Weights of a small mixture-of-experts language model, trained from scratch on English Wikipedia.
Size: 12 layers, width 320, vocabulary 2048, 37.6M parameters.
Experts: 32 experts in each of 11 layers, 8 picks a token.
Training: a variant of Adam for the experts, 271M tokens, 8271 steps.
Below are experts of layer 5 (counted from 0) of a mixture-of-experts language model. Rows are named gate (a neuron's input weights, with its number), up (a neuron's input weights, with its number), down (a neuron's output weights, with its number) and show model dimensions 160-319. Each number is 50 + 10 x the weight over its row's rms, rounded and kept within 0 to 99.
Before each expert's rows: "mostly gets" lists some tokens that are sent to it at least half of the time; "comes before" lists some tokens at least twice as common just after its tokens as in all text. This comes from a sample of Wikipedia text that the model never trained on. Tokens count by the router's weight.

# expert 4
mostly gets: " most", " which", "•", " |", "H", " public"
comes before: "-", "\n", "=", "|", "S", "A"
gate0:36 56 37 38 45 39 55 57 50 46 29 46 55 35 54 57 34 57 45 56 53 38 45 50 53 43 52 69 44 49 52 46 49 64 54 48 33 51 53 60 52 61 48 50 41 55 68 50 39 72 24 46 65 34 52 57 55 45 60 62 50 55 53 45 43 54 44 35 57 50 48 60 60 40 58 50 56 55 59 54 50 41 73 46 58 47 56 35 46 38 54 56 45 50 50 49 50 62 45 56 44 54 58 45 34 46 45 72 58 47 43 76 43 62 53 45 61 39 75 42 39 42 62 61 49 52 54 54 61 60 49 47 37 68 37 44 52 52 63 63 49 46 44 57 31 37 60 34 67 33 27 27 72 61 46 50 45 52 65 36
up0:44 38 70 60 43 59 59 45 57 39 45 62 48 61 44 40 44 41 50 37 43 47 48 52 29 60 55 50 50 61 33 58 57 44 43 46 56 39 46 47 46 41 42 44 61 47 34 63 49 48 67 48 43 55 29 52 56 37 56 44 29 42 49 66 54 55 55 52 48 35 56 22 54 46 37 43 45 56 21 37 70 56 39 45 41 38 43 64 35 49 60 60 49 38 50 56 36 40 42 41 52 57 36 61 48 54 41 45 39 45 56 36 49 42 51 48 40 51 36 48 53 36 50 52 46 59 63 54 42 29 49 46 71 57 56 42 43 66 58 41 43 34 48 37 62 54 43 50 38 53 76 54 46 48 51 63 31 55 37 41
down0:44 40 58 57 43 57 67 64 59 56 49 48 42 59 39 28 13 50 47 27 33 58 46 61 64 60 43 50 54 44 47 57 40 61 48 50 52 50 56 59 52 51 42 53 59 24 39 68 30 52 44 62 31 51 46 53 46 52 53 43 42 30 39 57 46 68 40 38 56 48 56 57 37 46 60 52 45 52 68 24 54 52 37 35 58 48 56 66 49 58 50 54 57 60 57 55 56 45 72 49 66 54 48 60 50 58 62 29 39 58 56 60 52 49 54 30 49 32 63 57 60 48 62 40 59 39 68 38 42 59 32 33 56 55 62 50 52 59 54 50 69 49 51 48 47 49 53 20 60 49 57 45 38 39 45 65 56 58 49 47

# expert 17
mostly gets: " sub", " Born", "–2", " season", " very", "0.0"
comes before: " |", ";", ":", ")", " (", "|"
gate0:42 51 52 47 45 32 57 34 52 55 50 55 57 51 58 54 33 52 51 47 49 46 57 66 59 41 44 56 43 67 54 43 47 49 41 64 59 69 56 59 43 55 58 41 46 39 62 50 63 58 45 59 59 59 56 46 40 45 49 63 60 51 40 40 38 45 43 56 42 60 58 52 49 29 43 46 66 64 53 48 24 43 53 42 52 49 51 44 63 60 42 57 51 35 34 52 53 54 63 41 32 35 49 55 58 43 28 26 44 56 60 49 44 58 53 59 48 37 60 47 44 59 61 46 48 47 58 51 37 52 34 52 55 64 55 47 39 43 59 48 60 60 50 43 56 68 42 55 57 38 48 40 47 54 48 51 48 61 58 55
up0:42 46 38 40 38 61 57 47 43 57 58 49 63 58 56 56 50 58 44 47 41 47 57 45 57 49 38 62 41 56 49 58 51 48 63 60 54 63 74 47 43 63 63 46 63 65 66 64 43 61 56 46 66 45 69 54 54 53 62 55 44 48 56 49 61 23 42 59 46 37 45 68 45 40 58 50 58 35 42 53 37 51 46 52 57 48 46 48 69 44 28 36 57 46 59 69 52 50 55 59 59 48 40 55 44 43 48 54 56 85 48 46 69 44 52 35 48 50 50 56 57 56 50 43 33 47 41 50 49 56 44 56 56 51 64 44 30 70 46 58 38 34 45 39 57 69 52 66 72 66 51 56 60 47 28 34 60 54 42 55
down0:40 44 41 58 56 50 45 42 50 54 31 49 42 45 44 59 56 58 40 59 53 49 58 36 64 51 30 47 43 53 55 56 31 47 47 23 40 65 43 23 65 29 42 41 59 45 34 47 42 49 41 57 54 66 60 62 39 45 50 40 49 45 49 61 61 55 59 69 46 58 40 57 34 58 53 61 55 48 57 65 44 47 33 61 55 42 53 54 52 46 53 59 41 47 51 56 59 69 36 37 37 48 43 59 60 54 33 48 53 44 59 47 36 46 50 37 42 67 49 48 37 50 51 50 32 65 41 61 41 36 60 40 54 62 46 53 63 54 22 40 44 48 50 59 39 62 47 50 51 64 53 47 35 39 38 43 62 60 43 47

# expert 20
mostly gets: " League", " name", " film", " University", " team", " career"
comes before: ",", ":", " of", " in", " and", "=="
gate0:74 45 45 69 48 50 67 50 57 66 53 60 65 45 59 48 39 29 52 42 67 45 59 52 63 41 49 39 60 30 47 36 63 53 49 58 26 57 49 48 44 56 60 33 37 45 45 55 69 49 54 54 48 58 52 61 42 48 52 39 52 55 25 40 35 50 54 45 28 62 37 38 57 48 45 50 53 63 64 45 40 47 54 65 48 41 49 54 43 63 31 66 63 60 45 52 50 49 57 37 39 25 44 45 55 47 66 66 57 40 41 58 25 52 44 57 60 54 48 57 43 60 57 50 54 63 55 45 40 59 50 49 34 65 50 36 49 31 55 54 59 48 48 31 50 36 44 43 35 42 54 54 60 56 71 50 35 47 51 63
up0:27 52 57 43 56 49 52 41 53 73 29 50 50 49 40 42 50 58 66 46 48 42 41 62 62 64 53 44 47 61 51 47 45 52 42 50 64 52 46 55 71 31 34 33 63 46 36 57 30 39 60 49 45 38 33 58 55 47 45 42 45 65 55 55 57 52 43 48 61 28 61 53 24 52 29 30 57 43 59 40 70 69 36 52 45 46 59 39 54 54 64 55 64 66 64 35 40 59 50 39 58 63 64 55 43 47 44 51 43 46 57 43 52 59 52 46 43 57 56 47 63 52 49 43 49 56 28 63 59 37 21 52 59 53 49 60 58 53 35 49 52 44 38 50 55 45 55 31 52 46 44 34 40 46 44 43 61 67 43 52
down0:47 40 40 36 57 38 61 54 31 54 35 43 48 62 35 39 32 56 66 43 21 46 36 46 43 48 42 55 45 42 57 41 40 52 34 34 40 60 63 50 61 60 47 36 58 62 45 57 40 38 46 66 48 40 44 46 46 49 53 38 49 44 57 49 39 46 47 46 52 47 35 39 55 67 49 48 60 63 65 35 76 57 49 52 49 57 69 43 48 55 35 66 53 50 49 36 43 63 50 72 46 53 36 41 45 56 41 54 52 48 43 36 50 63 46 45 45 36 55 46 51 38 60 48 26 66 44 46 47 68 60 43 36 57 64 48 36 52 58 38 58 52 48 57 56 63 55 69 46 43 25 45 42 32 49 43 36 49 45 36

# expert 12
mostly gets: " with", " at", " had", " his", " from", " on"
comes before: " the", " ", " a", " 19", " his", " an"
gate0:44 60 41 52 27 51 46 45 64 47 25 73 56 56 59 52 53 62 54 38 39 61 63 35 45 59 58 41 53 47 40 57 26 66 38 54 50 56 54 46 55 48 48 59 30 44 51 57 63 81 56 50 45 54 38 58 46 40 41 60 55 42 45 53 46 43 57 35 66 51 42 56 56 52 38 47 54 60 48 44 57 70 31 52 51 45 57 43 43 59 51 53 44 42 59 59 45 51 60 65 53 55 51 52 66 45 42 59 28 52 40 44 47 45 45 55 68 46 41 46 69 27 51 52 40 47 57 53 52 43 50 76 58 56 42 38 45 42 32 41 44 39 49 53 43 58 49 44 57 37 50 46 45 37 53 64 54 66 40 45
up0:57 55 54 59 42 48 37 46 40 55 31 56 61 55 67 68 61 62 54 34 33 59 41 34 51 60 51 58 58 44 30 48 38 69 50 42 58 38 60 49 47 38 48 51 34 54 49 49 53 66 50 53 52 46 47 38 50 43 47 65 62 46 51 61 45 49 62 33 70 48 44 60 58 71 44 49 61 57 39 36 56 66 34 56 49 44 43 44 48 46 64 57 56 41 37 47 70 41 57 49 45 53 52 58 54 56 51 43 40 45 64 49 43 59 44 59 53 61 39 45 54 40 50 78 41 58 54 45 59 58 69 50 37 58 47 40 29 51 38 48 35 52 33 57 53 46 39 37 65 38 52 56 51 47 33 63 41 70 27 28
down0:41 43 39 56 42 42 55 39 37 47 55 43 59 57 43 38 42 69 51 54 37 50 38 74 41 61 56 40 54 43 44 46 60 39 45 66 48 56 52 44 57 40 59 53 45 42 63 46 57 57 59 65 56 55 44 54 52 59 43 40 53 55 53 25 65 64 45 54 41 48 42 56 40 51 46 35 65 56 44 38 57 32 49 76 40 53 62 44 88 52 65 72 42 40 35 53 54 29 44 60 56 37 59 49 57 53 38 53 28 31 44 56 38 53 47 47 25 63 61 52 43 57 43 51 52 58 32 46 50 42 38 43 35 46 72 58 46 54 56 41 49 48 50 40 45 47 49 45 41 47 61 44 50 52 53 70 59 62 38 58

# expert 15
mostly gets: " work", "tion", " It", "air", " area", " system"
comes before: "s", ",", " of", "ed", "ing", " and"
gate0:30 45 41 50 49 46 43 37 43 45 70 49 62 49 72 58 36 35 57 56 46 40 40 34 57 55 39 57 43 59 41 43 41 51 45 49 50 55 65 53 38 40 44 46 27 54 60 35 47 40 38 50 39 49 51 38 45 75 59 43 60 56 53 52 44 62 44 56 51 43 49 52 46 51 45 30 43 59 33 63 56 40 49 25 43 58 47 74 61 58 57 52 58 84 46 45 44 43 34 55 65 54 61 48 74 57 45 53 40 44 42 50 38 47 41 37 57 47 51 60 53 52 47 56 71 46 41 49 58 61 68 53 40 42 52 47 46 52 61 45 45 51 37 63 39 63 43 55 56 44 51 47 61 46 32 55 45 43 39 69
up0:58 60 59 42 47 36 39 47 49 62 32 41 41 60 53 41 55 38 43 37 60 58 38 38 36 61 45 50 45 53 54 41 40 60 65 53 34 54 42 34 54 44 53 38 46 60 56 56 54 34 46 57 43 52 51 53 64 45 52 50 43 58 44 59 66 68 45 53 47 58 37 53 55 64 61 58 54 60 40 40 63 46 57 26 43 42 44 55 70 53 49 55 51 44 47 58 51 30 27 53 51 61 59 55 49 45 62 42 57 59 55 54 26 42 65 61 49 57 42 35 70 50 49 42 38 57 57 67 59 29 37 58 34 43 58 52 38 63 62 45 33 33 41 35 35 73 39 23 47 48 61 44 58 46 48 50 40 44 48 54
down0:50 52 45 49 42 50 63 46 66 66 58 58 62 52 47 44 41 57 47 30 41 52 39 40 52 52 46 57 39 43 52 41 49 44 40 50 49 51 48 58 46 48 53 62 60 50 34 34 62 57 50 50 64 53 58 45 54 41 57 45 55 40 43 16 40 34 56 38 57 43 55 36 71 54 44 45 62 62 58 47 60 64 54 62 67 52 71 49 44 56 42 45 48 42 45 41 52 35 53 59 41 41 37 48 49 63 44 55 59 48 48 46 50 49 55 37 41 51 58 54 51 36 46 51 58 57 45 57 56 52 61 56 62 46 60 40 47 50 37 78 57 56 60 58 41 49 55 66 54 68 47 60 47 48 48 34 66 49 56 55

# expert 23
mostly gets: "–20", "–1", " States", "–3", " United", "±"
comes before: " |", "|", ".", "″", "°", "′"
gate0:38 45 45 43 62 36 34 58 39 57 28 39 36 44 54 39 50 39 43 49 54 43 52 34 74 42 61 64 42 59 49 44 48 58 45 43 64 50 32 45 37 68 72 68 54 59 56 52 62 59 51 59 78 62 44 42 59 56 52 57 45 46 35 27 67 67 53 47 37 66 64 56 46 40 57 65 53 56 48 46 61 48 57 51 36 67 63 49 44 65 58 67 47 54 58 31 57 58 40 54 41 50 50 55 34 37 43 50 48 44 46 53 60 56 42 46 40 63 24 59 48 62 61 48 48 63 59 64 50 66 63 43 51 53 40 58 39 57 78 47 61 67 67 38 55 50 51 47 44 51 43 47 62 53 42 56 62 39 35 61
up0:45 52 48 48 58 46 42 76 43 39 27 30 47 48 56 33 43 52 34 39 48 54 61 47 62 52 63 61 47 55 52 50 40 67 50 46 61 50 59 44 54 64 53 69 47 50 52 49 59 50 42 59 82 75 18 43 59 63 73 48 45 54 31 36 52 60 37 48 41 52 64 57 31 42 63 62 51 56 52 47 48 52 46 51 54 63 51 46 48 51 56 62 37 50 60 39 46 75 48 51 53 64 48 34 35 39 45 57 48 44 46 52 62 47 51 44 53 39 54 55 43 59 62 48 45 72 46 70 22 64 61 52 50 51 40 47 43 63 74 44 65 69 74 41 39 54 52 47 51 49 42 47 57 43 59 55 55 26 47 48
down0:59 45 50 48 37 50 52 57 27 31 56 37 58 46 44 77 53 49 52 47 48 34 29 63 53 55 49 44 45 50 38 59 33 49 36 53 67 44 64 56 55 61 57 49 52 57 66 56 57 55 56 40 59 59 41 51 55 51 63 52 47 29 54 48 40 52 52 71 55 49 52 34 56 63 56 49 55 51 52 63 34 53 47 47 60 40 50 65 36 53 52 42 60 39 41 55 59 62 35 42 51 56 46 54 55 45 70 58 52 70 57 48 38 49 40 64 49 67 49 42 55 49 56 61 60 40 44 51 55 61 52 33 51 43 51 53 58 49 36 50 56 59 66 42 61 34 45 53 34 47 48 41 42 61 52 45 52 42 37 43

# expert 3
mostly gets: " 0", " Si", " Sch", "|---|---|", " remain", " No"
comes before: " |", "re", "el", "ence", ";", "und"
gate0:53 47 31 50 46 57 71 46 48 50 49 68 55 47 43 54 37 46 34 41 41 61 53 69 37 65 47 57 60 54 61 51 56 56 47 51 59 41 60 57 41 60 38 58 57 47 45 42 55 37 67 35 39 32 56 44 39 64 58 51 60 57 65 50 53 42 76 43 35 37 44 53 56 58 44 57 50 34 59 47 37 62 61 40 46 44 73 57 54 42 57 33 50 52 39 42 63 51 54 47 55 38 42 58 22 36 36 43 54 52 48 43 49 48 47 45 56 62 54 38 43 54 44 73 51 41 52 35 46 34 47 46 46 71 57 37 58 42 29 33 50 52 81 45 68 41 68 45 55 49 57 68 56 61 41 53 48 48 66 55
up0:35 54 53 46 51 46 44 35 37 50 51 60 56 55 46 29 69 26 61 37 37 66 57 67 49 49 43 52 36 51 51 49 53 40 47 38 57 53 57 55 44 39 60 46 49 59 35 58 49 55 29 59 56 53 42 47 67 64 43 39 72 40 55 39 59 29 43 46 45 42 61 64 52 35 55 65 40 62 67 47 61 58 57 44 54 43 54 56 46 43 41 46 33 62 63 43 45 45 52 24 31 54 44 67 45 31 32 49 46 47 59 42 52 36 37 40 62 57 55 49 58 34 46 73 48 47 34 58 29 39 54 50 45 54 65 63 54 46 40 40 39 63 52 55 43 54 58 43 52 55 40 50 50 69 60 50 66 60 37 49
down0:44 45 46 30 46 48 59 49 57 51 64 50 69 47 62 59 68 52 54 59 33 71 30 44 47 45 50 48 53 50 41 59 63 50 49 64 72 53 39 47 46 54 43 52 31 47 53 48 46 50 54 55 72 48 46 49 47 38 47 36 68 55 40 48 41 53 40 54 44 30 53 48 43 27 43 62 60 32 50 44 55 55 34 52 49 56 55 57 42 53 51 58 43 60 47 58 54 54 58 37 49 48 57 56 39 44 49 42 51 40 55 54 39 31 55 48 53 57 69 59 37 47 36 57 47 69 50 41 62 42 57 76 45 44 49 60 56 47 41 54 66 65 56 30 50 55 32 39 48 63 45 45 56 46 43 41 55 59 45 75

# expert 29
mostly gets: " All", "–2", "weight", " Total", "–0", " —"
comes before: " |", "|", ";", ":", " 2", " 1"
gate0:47 45 31 58 46 53 46 37 56 43 38 43 28 53 54 51 44 48 48 44 41 35 45 49 44 39 56 49 50 64 48 47 44 50 57 50 55 30 50 57 41 61 50 52 40 49 65 67 42 65 53 45 43 66 42 44 60 65 57 38 42 59 49 41 59 68 55 69 62 67 60 46 58 49 37 53 28 54 52 43 45 50 62 51 53 45 52 49 56 50 57 56 69 48 49 66 50 50 59 46 28 55 60 52 57 52 48 41 49 57 50 35 56 52 41 39 59 57 48 32 47 47 41 49 43 43 43 41 29 57 64 51 46 58 48 66 56 42 65 56 56 30 60 37 32 23 43 57 55 53 42 31 52 54 41 48 47 42 36 57
up0:48 41 69 44 57 46 55 57 50 44 46 49 53 50 57 51 51 64 47 67 62 57 53 59 61 58 41 42 45 27 41 46 52 43 44 59 49 56 47 60 58 44 50 72 50 46 33 53 62 53 38 46 66 37 55 49 51 37 46 57 56 49 52 73 52 43 43 54 39 52 51 71 43 53 56 48 69 48 53 62 58 60 43 53 57 58 58 64 48 50 40 56 31 49 53 47 57 57 54 47 67 44 52 58 48 48 36 50 46 53 54 63 45 54 56 62 45 56 53 65 42 35 56 46 64 56 56 43 80 34 43 51 56 39 56 45 42 52 43 48 28 55 41 48 61 75 60 45 48 56 56 59 33 55 49 50 49 63 59 29
down0:57 48 66 44 53 35 45 56 41 65 36 65 43 54 50 46 51 49 50 55 43 53 51 49 47 64 36 45 58 47 43 45 20 47 55 55 52 49 46 51 25 36 32 60 50 48 39 47 42 49 43 60 59 59 38 62 44 42 45 43 54 33 48 65 36 45 30 45 53 50 22 35 49 66 45 55 61 46 54 64 35 40 50 52 55 43 46 44 41 49 33 48 40 35 59 61 46 62 55 50 62 64 27 58 30 53 58 54 35 62 56 62 58 61 33 43 37 41 57 55 48 42 44 54 40 57 60 55 45 47 54 38 56 52 66 51 49 44 38 69 49 51 63 46 68 66 64 55 50 56 40 39 46 53 52 51 48 41 44 25